config = dict(
    n_layer=10,
    d_model=256,
    n_experts=64,
    experts_per_token=2,
    d_expert=128,
    d_shared_expert=128,
    activation='gelu',
    moe_layers=[3, 4, 5, 6, 7, 8, 9],
    router_score='softmax',
    normalize_top_k=True,
    routed_scale=1.41,
    balance_loss=0.00426,
    balance_bias=False,
    router_noise=0.3,
    router_bias=True,
    init_std_router=0.0308,
    lr_router=0.000766,
    vocab_size=9671,
    norm='layernorm',
    norm_eps=1e-05,
    tie_embeddings=True,
    optimizer='soap_variant',
    lr=0.00385,
    beta1=0.95,
    beta2=0.99,
    grad_clip=2.0,
    batch_tokens=65536,
    seq_len=512,
    train_tokens=339100000,
    steps=5175,
    dataset='wikipedia_en',
)
Below are experts of layer 4 (counted from 0) of a mixture-of-experts language model. Rows are named router (the router's row for the expert), up (a neuron's input weights, with its number), down (a neuron's output weights, with its number) and show model dimensions 0-255. Each number is 128 + 32 x the weight over its row's rms, rounded and kept within 0 to 255.
After each expert's rows: a language model's description of what the expert responds to; "comes before" lists some tokens at least twice as common just after its tokens as in all text. This comes from a sample of Wikipedia text that the model never trained on. Tokens count by the router's weight.

# expert 25
router [112  87 101 150 112 129 129 157 145 130 153 138 149  86 125  66 114 132 120 147 106 157  71 118 139 129 181 137 194 142 143 120 119 144 121 130 114 175 119  75 103 182 163 115 113 141 146  91 160 109 103 130 137  81 167 137 126 122 115 186  84  90 118  83 124 150 153 185 134 120 101 127 148 119 118 129 150 186 160 166 107 117 126  65 125 138  86 102 135 144 136 175  67 156 174  91 135 145 157  71  57 167 156 176  98 110 117 173  70 129 108 114 158  99  92 114 183 117 117 114 137 110 107 136 126 122 133 101 126 142 107 107 169 101  91 110  57 112 193 156 178 124 150 198 119 176  87 189  82 142 156 124 161 149 146 123 149  35 148 101 106 116 151  88 124 176  86 153 139 189  93 143 117 138  87 103 119 112 145 127 106 137  46  67  92 102 155 171 116  62 126  85 108  95 107 195 119 169 160 134  98 165 173  97 147 165 175 145 101 155  94 120 135 123  76 184 178 138 140 106 108 132 105 145 128  80 135 185 132  87 150 169 119  76 120 178 147  98 121 177 127 129 100 137  56 162 110 118 183 120 171 103 142 133 151 171]
up2 [198 175 115 112 113 186 154  99 137 157 136 124 161 131 110 164  83 172 117 140  90 131 123 143 177 131 182  88 131 174  98  94 106 113 150 134 134 146  73 135  93 113 117 135 122 141 109 102 136  95 133 131 144 144 126 148 164 124 207 155 127 145 167 159 133 183 139 116 107  84 152 125  65 162 141 158  96 146  97 103 152 112 126 148 133 124  97 144 143 177 130 187 126 138 123 179  96  95 153 154  97  62 178 109 121 155 128  97 186 150 162 151 126 160 108 108 170 176 159 170 117 142 127 143 137 128 118 172 128 135 167  71  96  86  49 137  90 123 153 119 142 148 155 113 142  88  83 116 107 198 166 199 132 120 180 126 121 163 110 172 133  66 122 140  94 149 163  89 136  81 105 165 172 144  74  90 135 154 129 173 149 164 125 177 127 117  53 159 157 122 155 156 145  86  82  94 167  85 106 110 132  92  77  95 153 103 113 139 162  95 111  99 112 117  93  76 108  67 169 100  76 152 144 161 105 107  97 127 174 155 113 174 143  46 161  69 144 113  87 116 122 177 184 184 131 136 141 122 143 152  83 120 102 110  43 140]
down2 [142 138 130 123  87  96 116  82 151  85 131 143 104 153 167  78  96 158 130 124 130  99 163 188  66 156  73 136 131  67 169 133 124 133 146  94 167 134 149 127 119 119 111 121 150  86 160 121 163 123 141  47 101 146 110 123 118 124 112 145  97 137  75 124 105 142 177  96 190 123  94 155 113 171 153 128  90  82 137 101 110 143 104 168 101 164 221  79 115 130 112 105 175 120 156 107 128  87 146 162 168 104  95 124 127 118 155 115  70 147 144  90  95 150 186 125 109 108 102 118 141  71 110 168 193 140 117 126 123 113 151 166 152 148  67 116 125 156 146  44 100 129 111 114 177 116 160  59 135 134 167 150 123 183 141 190 103 166 137 100 120 138 162 106 107 102 120  75 135 162 146 154  86 160 119 149 131 172  98 138 198 167  94 181 170 135 112 189  59 101  72  99  95 125 187  95  66 113 132 132 143 123 115  80 127  98 147 108 148 196 132 113 170  89  98 134 133 131 105  78  94 168 117  66 178 193  86  90 135 176 143 140 104 118 154 130 144 111  69 136 146 131 137  97  98  83 147 143 114 131  87 144 169 101 115 184]
Description: Table cell separators. Spaces, colons and codes starting cells in sports tables and career lists, like 2010–2011:, ITA, USA, numbers after pipes.
comes before: " |", "1", "0", "2", "3", "4"

# expert 43
router [116 112 129 178 133  78 136 111 111 170 119 147 101 127  95  93  95 162  87 109 158  97 126 136 110  82 114 155 100 127 105 124 172  98 119 161 122  98 117 128 139 153 192 126  87 102 219 150 137 126 129 166  82 169 111 163 174 201  96  89 130 125 110 103 143 148  93 140  98 118 136 137 124 120 128  87 108 149  77  88  88 167 150 149 155 145  93 166 131 107 101 118 123 145 149  90  76 161 155 179 163  70 103 122 137 111 104 133  86  75  73 181 119 120 101 106 130  96 192 126 137  79 101 138  98 178 175 228 125  92 107 140 102 137 147 149 168 118  60 148  91  90 112 105  95 123 135 170 143 130 161 157 140 129 129 184 133 116 158 126 109 153 133  47 162 133 141 120  88 197 157  91 130 106 162 178 156 133 167 121  98 100  73 124 133 146 163 141 167 138  95 125 108 132 138  93 143  81 114 157  64 105  84 165 142  51 112 134 117 129  83 103 191 137 106 109 169 146 193 109 122 134 103 159 140  95 119 193 145 164 117 114  92 163 180 106  79  82 144 114 166  96 126 175 130  85 167 190  97 104 104 109 156 132 123  50]
up3 [112 146 104  86 104 139  80 109 147 111  84 135  77 156 155 116 130 148 164 174 127 125 127 145 135 135 117 146 113 151 139 162 164 155 132 126 126 126 154 105  70 104 142 151 121 120 199 135 102 179 123 155  60 178 124 143 117  96 155 140  60  73 108 189 160 149 141 118  83  89 108  97 116 151  85 128 143 115 121 157 137  69  98 107 129 127  88 103 118 132  76 106 140 104 189 138 184 103 145 120 134 170  99 123 129 125  97  88 112 118 147 150 132 147  84 125 138 112 182 194 147 148 109 130  93 216 106 111 160 132 174  63 108 149 148  62 122 134 130 151  90 100  88 177  70 175 100 119 155 131 130 103 114 141 148 128 122 112  57 148 218 150  46 142 179 127  63 133 127 112  91  94 151 144 113 111  92  89 132 132 121  92 125 131 151 162 122 163  85  94 146 115 156 132 137 126  85 117 175 120  98  99 123 160 141 131 115 164 115  74  86 203 155 123 161 137  73  97 141 143 148 112 144 152 166 132 113  40  62 158  91 150 107 110 103 181 105 101 195 112 106 106 141 112 120 179 116 177 102 163 133 100 101  82 222 148]
down3 [142 161 102  68 152 134 124 193 105  94  92 126  92 137  77 118 100 114 133 162 142 123 167  65 124  99  99 152 122 146 150 185 149 119 161 108 105 107 122 137  90 177 100  99 149 110 129 169 130 166 134 101 169 120 136 113  98 175 135  84 188 159 183 146 106 132 129 162  73 138 142 131 170 107 104 150  54 169 129 178 126 146  75  76 125 164 125 100 133 135 118 126  72 141  94 155 132 144 124 154 144 153  91 128 109 130  78 160  65 192 139  88  40 152 105 158  99  62 150 140 122 181 125 101  99 117 169 125 142 118 138 162 136  94 110 124  97 134 152 119 131 122 137 128 120 129 165 113 146 135  68  79 130 138 135 172 102 148 150  90 166 169 140  59 143 137 152 157 122 174 194 166 117 128 146 120 123  89 169 121 131 133 156 157 126  55  62 156 143 119  66 151  22 128 161 134 174 108 107 165 123 158 110 111 140 161 142  98 119 107 169 103  41  70 104 140 143 132 163 124 180 192 122 133 117 146 137 194 113 160 114 122 110 145  84 108 144  97  86 188 116  72 143 118 122  79 129 115 193  93 174 129 126 157 102  98]
Description: Opening brackets and quotes. Opening parentheses and quotation marks after a name or phrase, like Puchelt (piano), "Whatever, plus prefixes un, pre, re, sub.
comes before: "1", "2", "born", "S", "M", "C"

# expert 12
router [117  90 107  84 133 110 110  91 109 112  63 102 134 135 159 146 146 159  97 143 148 147  71 154 116 106 117  88 147 121  60 167 111 158 126 142  83 155  77 121  83 154  94 161 172  68 134 129  86 107 120 171 123  88 103 109  99  93 114 108 148  88 156 132 112 169 178 207 184 109 117 110  73 137 148 121 114 128  71 109  82  91  76 170  68 140 163  87 144 107 106 106 158 135 151  76 164 204 161 120  98 139  95 115 188 130 112 105 110 111 185 109 188 160 117  87 140 180 105 136 143 111 147 117 127 111 131 116 176 129 123 135  60 114 140 115 101 107 137 153 180 124 150 125 138 174  85 180  92 141  64 134 166 131 132 116 125 165 150 151 199  61 131  98 172 149 192 155 130 122 177  93 128 101 121 167 106  90 113 103 206 139 158 115 146 169 127 142 105 163  72 119 133 103 102 205 120 160 124 154  96 140 172  91 199 147  95 107 133 124 168 137 130 155 136 102 132 135 175 115 122 105 142 203 102  98  93 147 109 184 130 145 131 146 127  84 100 171 105  80 114 127 121 128 133 157  94  93 123 179 132  72  90 145 102  84]
up2 [117 120 180 114 116  83 154 157 192  91 147 170 197 139 144 109  88 133 122 128 128 145 162 132  72 150 177  79 122 128 161 127 143 199 147 126 188 119 141 157 129  79  82 133 157  91 210 148 140 156 124 125  59 157 134  94 167 144 133 125 160 103 155  87  78  99 124 143 145 131 112  92 138  98  97 143 231 153 113 101 150  92 117 136 121 151 118 137 146 162 124 137 131 160 188  96  98 126 128 138 123 131 125 110 123 112 129  75 154 172 130 130 131  72  51 100 130 122 123 191 140 153  99 148 121 145 138 188 115  95 118 145  94 100 216  86  90 149 120 107  52 122 136  95 128 126 116 110  99  76 180  90 109 124 149 105 102 164 111 195  70 107  99 118  76 124 100 113 113 191 161 130  95 152  81 143 143  92 164 134 113 105 146 164 180 229 146 114  96  90  84 106 135  82 173 127  87 126 103  86 156 147 143 123 104 121 149 107 124 107 103 138 126 133 132 154  76  98 137 136  90 159 125  99 104 142  99 150 124 175 114  92 129 104 178  81 121  59 159 123 118 190 108 113  93 180 125  89 126 123  75 154 151  79 165 114]
down2 [101 116 139 115 134 181 148 100  82 160 122  67 115 116 129 142 118 101 125 149 153 137 122 131 144  83 106 125 120 132  60 128 154 119 115 145  75 124 136 114 183 173  98 136 103 142  78 161  70 113 173 129 166 156 123  88 138 113 126  91 104 166 181 196 142 139 155 129 110 144  89 140  84 116 165 114  54  48 118 172 124 141 210 129  95 106 154 118 139 167 145 128 102 148 126  77 129 114  75  91 128 130  88  95  99 139 114 174 120 130 138 115 124 149 176 188 172 143 133 107 113 143 167  63 106 170  74 113 115 168 148 171 176 148 124 104 129  93 102 109 186 108 203  76 187 114 153 159 135 138 119 131 172 159 120 167 120 137 154 104 153 149 116 138 157 173 125 138  46 120 113 143 133  88  84 135 132  95 109 135 107  95 156 165  96  24  90 119 143 102 154 156  81 138 111 125 114 180 127 170 110 133 152 107 158 153 151 111 150 124 113  39 134 209 109  89 137 121 135 112 185 157 111 162 113 149 140  67 202 104  95 134  87 147  90 145 132 198 121 122 109  72 124 173 132 106 139 131 181 111 172 104  85 113 149 130]
Description: Clause and list commas. Commas after a noun phrase, list item or date number, before and, which or who, as in November 7, 2016.
comes before: " and", " ", " which", " but", " who", " including"

# expert 0
router [175 108 117 116 118  90 164  92 108 135  72 117  80  83  64 124 128  91 139 137 191  93 211  92 107  79 148 137 157  89 160  92 145 144 121  87 152 135 140 104 148 106 153 116 162 176 138 130 114 181 133 109 156 128 137 141 138 143 140 146  88 185 144 169 157 139 131 148 139 151 137 101 149 121 124 202 112  93 143 155 131 153 148  82 138 148  94 112 127 166 153 153 150  67 148  89 165  92 119 105 180 103  81 111 150 179 157 148 142 159 153  71  91 195 113 135 155 119 108 120 164 105 122  88 126 130 124  84  71  70 100  72  89 165 148 179 142 141 148 111 161 100 120 176 146 165 160  76 135 167  74 158  53 128 141 152  98 189 214 181 147 146  60 100 213 173 115 126 118 138 102 128 178  84 131 134 158 129  96 139 165 152 130 100  82 132 106 123 134  98 161 106 164 106 118 122 104 122 127 112 134 170 141 159 137 174  51  48 134 131 132 106 190 132 125  59 153 135 145 129  78 151 188  98 160 107 140 126 115 102  98 102 176 167 125  96 142 118 139 156 134 102 118  81 158 153 102 141  82 107 109  98 143 101 111 127]
up1 [196 153 137 117 157 109 124 109 147 133 126  87 143  72 237 115  95 160 124 113 129  58 176 123  88 111  52 137 118  85 107 118 202 115  80 192 114 122 142 204 160 146 147 105 189 133 114 210 145 127 120 104 134  93 118 172 110 108  87 108 196 130 149 159  71  95  88 161 139 153 152 128 144 124 137 158 118 126 143 138 144 150 125 115  64 135 133 122  50 142 136 136 135 146 115 133 110  83 107 126  72 208  74 144  47 182 119 107 192  84 131 176  82 149 134 144  93 115 123  88 112 126  96 139 133 111 148 136  98 126 123  78 123 128 140 149 122 175 109 113 186 153  95  92 194  94 111 146 102 110 126 108 128 109 192 143  83 109 157  65 147 109 139 110 117  88  97 129 126 142 123 157 121 169 163 118 176 152 129 129 113 135 161 119 119 103 115 193 121  79 130 119  74 134  63 144 119 123 126 120 115 136  99 151 114 161 166 103 137 128 154  71 146 128  81 150 141 118  91  73 132 140  67 163 130 132 125 118 118 115 167 102 171 106 181 175 156 120 124 115 172 125 101  77 135 158 108 167 132 171  83  97  78 140  96 138]
down1 [115  85 107 124 145 137 117  75  98 131 187  83 208 190 148 135  74 113 190  92 115  69  73 111 191  57 151  96 128 169 112 124 151 112 121 152 131 192  85 121 110 153 145 123  92 135 117 130 178 105 161 130  90 115 140 134 103 123 135 108 131 158 130 180 128  99 159 111 170 144  89 124 158 110 100 199 105  87  74  79 130 172 153  97 143 140 144 147 126  70 109 160  95 119 161  79 120 111  35  60 176 129 149 113 156  97 115  82 154 139 122 155  77 151 186 121 116 104 147 159 137 129 101 140 150 137 139 111 220 125 183 198  92 122 161 133 161 124 104 135 133  91 186 165 143 157  80  81 187 105 105 131 104 171 116 108  50 155 122 129 137 123 118 132  98 127  96 152  97 155 101 153 114 122 128 139 121 101 168 127 164 126 138 126 114  92 112 140 159 109  96  95 113 160 122 129  89  72 163 124 109 119 133 100 126 147 136 136 120 146  58  82 186 175 177 153 110  92 162 171 144  93 141 112 183 118 147 152 163 153 130 101 161 146 154 120 131 172 150 173 168 165 144 182 102 156 105  92  58 146 148 104 151 122 139 165]
Description: Main verbs and auxiliaries. Finite verbs and past-tense endings in narrative clauses, such as was, is, became, made, and the -ed in function-ed.
comes before: " to", " in", " by", " the", " a", " on"

# expert 30
router [110 134 110  87 134 103  75 120 116 152 110 173  98 180 111 123  62  94 122 165 142  91 148 123 122  58 113 123  86  66 153 123 194 129 137 127  98  98 137 100  69 117 116  91 203 152  79  76 127 129 200 180 153 155 152  98  74 127  87 126  71 117 174  49 128 142 158 177  84 148 134 139 104 135 172 141 173 138 119 127 187 115 160 175  98  95 103  68 169 140 115 164 155  70 137 127 112 145 127  61 110 128 116  67  91 113  73 157 118 115  88 162 158 141 111  99  82  84 109 125 123 206 151 146 118 129 148 149 131 144 154 104 130 156 113 195  96 184 146 126 103 207 174 153 122 116 124 154 126 121 124 144 174  87  89 184 160 132 114  79  87 183 106 120 172 138 111  80  92 180  28 170 102 172 113 172 150 117 104 117 138 150 142 116 130 116 104  92 121 100 160 107 155  90 102 157  95 143 110 128 154 115 150 102 196 147  72 105 147 105  97 101 154 130 123 110 130 108 151 143 143 151 127 149 145 161 111 116 119  89 164 150 126 125 130 138 107 168 136 171 123  94 131 180  92 134 125  90 146 151 146 102 128  84 110  90]
up2 [ 73 133 135 166 154  73 144 108 101 179 160  76 127 111 115  75 107  97 102 109 119 124 120 115 115 117 130  90 129 113 169 119  58 143  98 132 111  81 148 130 124 116 142 131  89 179 165 130  99 110  83 142 128 137  71 114 101 136 120 145 127 136 141 194 149  78 108 171 145  67 140 162 100 105 211  92 114  85 146 147  80 135  87 113 189 121 147  83 174 169  86  97 132 130 116 127 115 126 130 115 148 148 106 145 146 127 157 104 155 122 122 107 142 143 141 181 136 155 130 122 157 147 135 163  59  82 161 172 191 138 136  65 188 180  80  88 158 129 183  92 117 168 167 146 143 182 120 126 163 138 160 144 107  87 168 139  90 141  69 134 139 149 126 168 106 118 149 115  53 101  74  81 122 175  87 147 105 125 116 168 115  78 135 132 155 164  91  82 135 139 136 165 131 148 140 107 104 141 115 139 140 100 132 139 107 132 167 101 119 119  70  97 105 188  95 185 148 175 146  68  89 180  47 137 124 146 129 116 119 164 166  77 102 106  98 133 161 145 119 228 165 176 169 139 111  78 126  87 170 120 153 132 185 112 183 114]
down2 [161 139 121 125  59 143 134 124 140  98 131 105  66 124 181 121 108 122 150  81 116 115 124 154  53 130  76 162 195 101 216 122 180 109  98 100 117 146 166 179  61 138 190 155 190 189 111 145 120 143 129 145  90 114 135 113 114 126 146 127  92 160 156  79 134 150 130 119 123 130  94 140 175  79  84 156 101  91 138 109 192  98 151 121 169 138 139 117  81 118 112 112 154 150 177  99  86 181 146 161 110 163 126  81  77 107 147 127 137  67 167  86 123 107  89 112 108 114  69  74 143 105 104  78 120 137  99 158 127 173 105 123  96 109 131 106 152 128  96 144 145 118 144  72 151 133 107 148 100  68 113 118 168 139 103 118 105  80 133 129  88 125 135 124 103 175 141 130 154 118  93 108  94 128 136 130 119 185 122  71 126 136  61 135 136 107 117 146 125 133 165  86 128 143 156 107 121  94 184 128 172 105 169 113 121 145 112  63 140  93 156 153 105 121 126 180  78  85 110 100 160 112 129 105 118  97  72 117 136 106  41 132  45 136 162 158 147 141  83  64 115 112  73 149 156 181  53 137 109 156 147  65 126 164 178 122]
Description: Prepositions as, with, by. Prepositions as, with, by, for, at, against, including, often after a verb or such/well, as in debut with the team.
comes before: " the", " a", " an", " well", " his", " \""

# expert 24
router [ 85 116 108 174 109 101 130 135 117 119 156 135 157 119 160 145 106 167 108 124 182 125  65  98 106 130 148 151 152 150 133 133  75 132 119  92 106  79 148 198 150 140  95 168 165  97  72 181 151  95  84 103  68 128  53 105 216 159 104 165  73  87 176 166 124 153  91  95 119 116 132  57 155 109 111 184 131 123  90 106  92  87 154 125  79 164 113  94 114 139 129 153 160 116 130 150 165 127 122 104 134  99 105 112 118 108 113 151  97 153 103 107 147 136 177  88 107 149 152 116 107 209 142 167 176  98 116  92 207  96 146  75 120 160 137 121 134 137 124 125  81 178 124 132 155 134 157 165  94 131 127 168 128  91  97  83 182 181 122 177 173 173  97 109 129 131 171 113  72 150  90 149 115  41 100 123 135 155 140 113 145 171  97 115  91 158 103 169 116 179 107 150 164 197  91 170 139 115  75  97 111 122  83 110 111 110 109 130  81  76 176 136 109 159 149 145 138 159 196 111 113 172  98 138 136 172 113 126  67 113 163 103 148 100 148  77 166 140  91 118  84  84 151 110 136 137 132 139 151 166 147 147 165 158 111 144]
up2 [113 106  72 165 114 115 162 135 118 116 110 100 135 122  88  96 111 108  87 114 136 186 170 156 147 101  96 136 136 167 127 165 115 107  76 127 193 140 123 155 142  93 142  86 159 102 131 125 156  78 137 144 113 114 107 183 181 131 104 105 156 179 157 119 130  90 131 154 160 167 112 186 160 129 162 112  98 123  97 104  68 158 109 153 169 176  75 127 143 110  71 144  83 147 112  99 146 154 128 168  67 130 143 103 133 118 120 148  84  63  55 160 116  85 172  91 175 128 117 110 121  67 130 163 128 190  81 185 111 112 112 152 130 119  87 189 128 166 129 141 119 127  97 129 133 112  75 171 220 104 137 123 133 199 124 145 145 150 136  96  57 151 118 123 177  75 116 160 143 125  85 144  71 149 150 153  83 125 143 125  48 140  70 156  84 114  97 138 159 166 114 156 137 147 126 143 131 124  93 179 155 189 137 133 156 143 169 125  87 139 109 117 141 111 164 143 111 111  94 109 136 150 132 122 164 121 184 134 149  72 139 233  92 187 131 132 216 140 151 103 169 106 113 124 102 132 127  97 140 117 114 105 176  79 140 162]
down2 [102 110  68 148 107 146 134 137 120 127 148 172 104  90 116 114  36  83 140 122 145 103 108 131 155 119 119  71 133 118 148  83  90  54 100 152 134 166 149 101 122  75 153 178 143 100 136 110  64 115 128  93  97 119  49  86  75 135 173 165 163 147 125  95 119 134  97 160 116 128 141 171  94 109 140 138 125  98 176 151 112 123 134  90  78 163  89 172  96 177 122  93 115  86 101 122 123 122 109  83 165 138 105 146 106 167 132 155 108 150 138 124 101 108 179 102 139 137 132 134 116 177  76 199 159 157 147 101 114  56  85 110  49  51 179  95 154 135 103 117  72 132 141 182 127  72 143 102 104 178 103  75 150  65 165 145 174 118 105 126 119 130 150 155 120 154 167 179  97 143 118 153 143 133 153 137 141 189  95 107 123 163  75 215 150  84 131 139 174 148 174 148 191 160  79 110 111 143 120 135 133 125  95 184 189 147 121 133 175 168 174 114 132 137 154  85  94 143 121 128 126 162 128 106 150 124  99 149 161  84 100 143  92 107 150 113 169 136  92 132 109 129 133 121  93  80 158 170 147 128  97 139 122  76 180  92]
Description: Time words and clause links. Temporal and linking words that open a clause, like when, while, after, year, season, and commas after introductory time phrases.
comes before: " he", " the", ",", " it", " she", " they"

# expert 61
router [113 122 125 189 128 146 146 129  82 185 153  70 127  44  99 153  84  80 117 189 121 141 104 143 161 144  94 172  56 162  43 110  64  99  88 141 158 165 135 132 109 125 101 153 116 130 154 144  61 166 129 115 115 144 147 101 172 162 101  84 118 101 173 147  91 105  84 121 167 132  97 116 116 129 140 112 105 123  90  63 139 132 113 158 103 163 151 178  76 149 181  99  85 159 115 140 119 169 150 192 134 132 106 168 174 115 130 161  91 141  78 149 127 171  82 112 144  98  88 161 156  71  95  66  88 100 142 165 131 113 116 112 149 118 126 106  77 116 133 114 120 181  83 132 127  81  75 162 157 108  99 124 181 153 122 144  97  80 127  74 101 157 148  96  92 167 166 146 125 136 158 116 117 167 115 139 187 107 159 111 107 141  85  99 105 174 140 143 119  87 105 100 117 107  58 136  96 137 184 184 102 129 182 132 172 133 137 204 143  97  94 139 164 153 173 138  66 110 136  86  98 144 147 135  82 156  93 109 159  75 121 131 105 104 141 122 140 138 144 159 131 149 194 172 148 171 117 107 134 116 142 145 160 124 185 104]
up3 [156 144 166 109 124 111 109 126 110 214  92 103 131 106 164 125 158 156 155 105  68 164 109 176 147 199 175 158  69 116 113 135 134  82 115 171  82 100  91 125  85 107 103 134 161 156 137 152 165 161 129 146 146  56 140 158 136 110 145  91 163 135 121 113  40 140  82  71 109  94 140 118 132 147 112 148  97 109 155  85  62 116 129 184 121 170 130  86  82  99  83  82  56 137 113 128 190 116 112 126 121 148 165 143 101 121  82 109  99 129 173 102 136 115  80 130  92  80 100  93 142 148 169 133 111 146 170  91 125 157 143 122  55 117 138  47 144 109 135 173 126 112  86 103 170 142 111  79 163 165 101 175 114  37 110 174 121  99 102  86 112 131 120 147 134 116 133 119 186 133 134 121 123 131 110 109  83 128 186 101 139 161 168  94 157  98  65 100 109 137  61 133 199 112 186 138 152 119 130 150 144 131 175 132  83 133 118 118 140 141 218 142 134  86 111 162 131 111  97 149 140 123 157 134 137  93 101 107 123 121 136 135 148 154 166  79 109 149 142 122 150 135 144 163 169 208 146 134 120 100 151  94 175 179 110 154]
down3 [110  92 153  80 134  84 117 121 112  91 154 114  73 156 124 133 161 158 132 157 136 166 128 148 129 121  87 128 154 100 151 143 129  83 174 152 127 114 103 132 124 157 129 110 141 126 132 110 110 140  96 130 157 173 181 119 140 138 159 208 205 139 127 121 102 147  48 185  94 133 132 109 127 180 138  77 102  94 174 102  92 132  73 131 108 112 132  88 120 104  98 143 176  95 134 202 157 141  80  72  71  85 138 111  49 140 107  77 124  88 132 120 111 146 182 133 175  70 131 125 112 176 113 202 137 125 157 175 153 163 141 134 121 126 107 114  83 133  90 132 116 161 186 130 137 137 147 171 159 134  94 120 157  47 120 169  93 128 144 162 143 132 119 164 103 139 115 140 143 191 143 114 120 110  89  83  68 167 140  62  91 171 160 138 136  92 114 113 136 138 150 207 105 106 126  71  83 141 109 103 118 101 116 117 113  81 101 109 142 146 235 111 160 139  84  78  66  78 160 119 151  99 175 156 141 132 152 185 141 114 102 101  82 123 149  77 108 143  98 164 123 124 140 176 165 134 129 166  86 146 140 138 176 157 163 145]
Description: Range and date separators. Dashes, slashes, dots and hyphens between numbers in year ranges, dates and units, like 1956–60, 12/01/2012, μg/day, 3.6.
comes before: "1", "2", "3", "0", "4", "5"

# expert 18
router [113 109 102 108 145 126 162 165  90  66 110 136 149 115  90 141  79 160 130 133  89  94 136 136 136 194 132 165 129 137 125 162 102 130 133 163 153 128 145 128 139 140  99  60 171  61 160 109 144  86 167 146 130 167 119 139 122 127  65 129 103 146 119 126  63 160 143 133 182 139 124 138 150  90 148 141 140 150 113 135  59 134 135 134 137 167  79  94 136 142 111 115 110 129 138  99 106 102 132  93 129 109 100  84 145 137 140 151 115  80  93 168 162  79 100 135 114 127 163 113 128  98 123 106 126 138 133 143 126  71  74 109 173 169 135 166 137 151 112  63  67 139 134 134 117 109 109 136  80 104 175 154 145 159 143 151 121 124 135  74 157 135 174  94 105 177 171 112 140 147  72  62 139 135 120 107 159 184  95 181  60 164 124 108 175 184 120 162 112  75 101 196 106 107 135  70 192 107  98 116 117 175 174 104 130  85 130 107 180  62  73 141 143 131 142  77 184 119  96  77 119 136 140 180  91 119 119 181 106 138 202 183 155 125 154 118 127 205 118 117 154 156 169 173 190 163 135  28 172 145 134 116 142  84 141 127]
up2 [151 134  93  74 124 118 173 180 121 116 152 112 135 129 155  60 229 152  81 181 164 119  99 186 131 147 157 149 138 122  99 152 118  90 110 144 145 145 189 144 197 102 129  74 144 120 197 132  73 130 123  96 116 158 162 107 132 102 111 167  88 118  95 140  96 159 156 121 122  69 144  90 207 174  54 147 129 120  77 138 136 158 110  85 187 130  95 125 188 132 142 188 154 158 141 152  87  25 190 143 125 162 137 109 140 165 105  87 165 108  95  90 106  87  69 156 109  77 115 165 137 115 156 144  92 130 162 101 131 142 150 132 113 104 133 113 123 122  96 131 170 122 166  81 126 100  58 130 188 151 120 179 124 143 134 117 118  85 175 166 151 149 110  76 143 139  85 146  79 115  65 117 120 127 141  80 151 173 137 109 113 114 144  73 146 105 109  90 124 141 141 129 163  98 101 158 141 143 138 139 117 134 112 147 130 127 105 115 104 159 156 167  46  76 113 164 140 131  95 111  94 119  99 123 138 148  79  90 147 158 127  68 134  79 135 124  66  91 123 123 129 127 116 102 143 130 172 176 140 160 119 178  91 133 111  91]
down2 [125 140 154 145 189 171 158  75 144 130 156 168 180 178 135 167 114 100 172 107 132 176 124 147 121 115 153  71 131  41 224 132 139 118 142  69  88 100 139 145 140 110 101 121 135 118 140  96 131 167 127 148 101 198 105 166 153 162 113 136  82  94  96 129 147 125 139 128  78 131 127 138  66 134 141 166 166 128 135 110 149 108 101 101  45 212 180 118 214 111 118 178 117  86 112 119 159 152 151 115 140 151 106 129  93 179 106 134 140 119 169  85 144 118 147 141 122 129 170 101  98 119 164 112  85 120  99 145 124 140 130  80 103 175 124 105 100  96 125 138 141  89  61 167 134 143 144 116 118 147  93 147 125 144 128 157 142 125 121 108  85 101 149 132 179  79 152 164 141  69  79  93 168 118 174 144 207  87  80 138 200  85 117 120 138  88 111 156 116 155 140 110 135 131 124 163  91 155 137 108  87 185 150  70 150 179 118 120  91 123 174  63 169 140 133 106 118  51 153  89 111  77 123 112 110 143 142  85  98 118 135 132  91 137 145 173 173 150 178 137 140  85 185  99 142 127 135 102 177  66 161 112 124 142 129 128]
Description: Colons, semicolons, dashes. Colons, semicolons and spaced dashes in lists, tables and credits, like World War I: or Challenge Cup: or ; between names.
comes before: " ", " The", " \"", " A", " R", " M"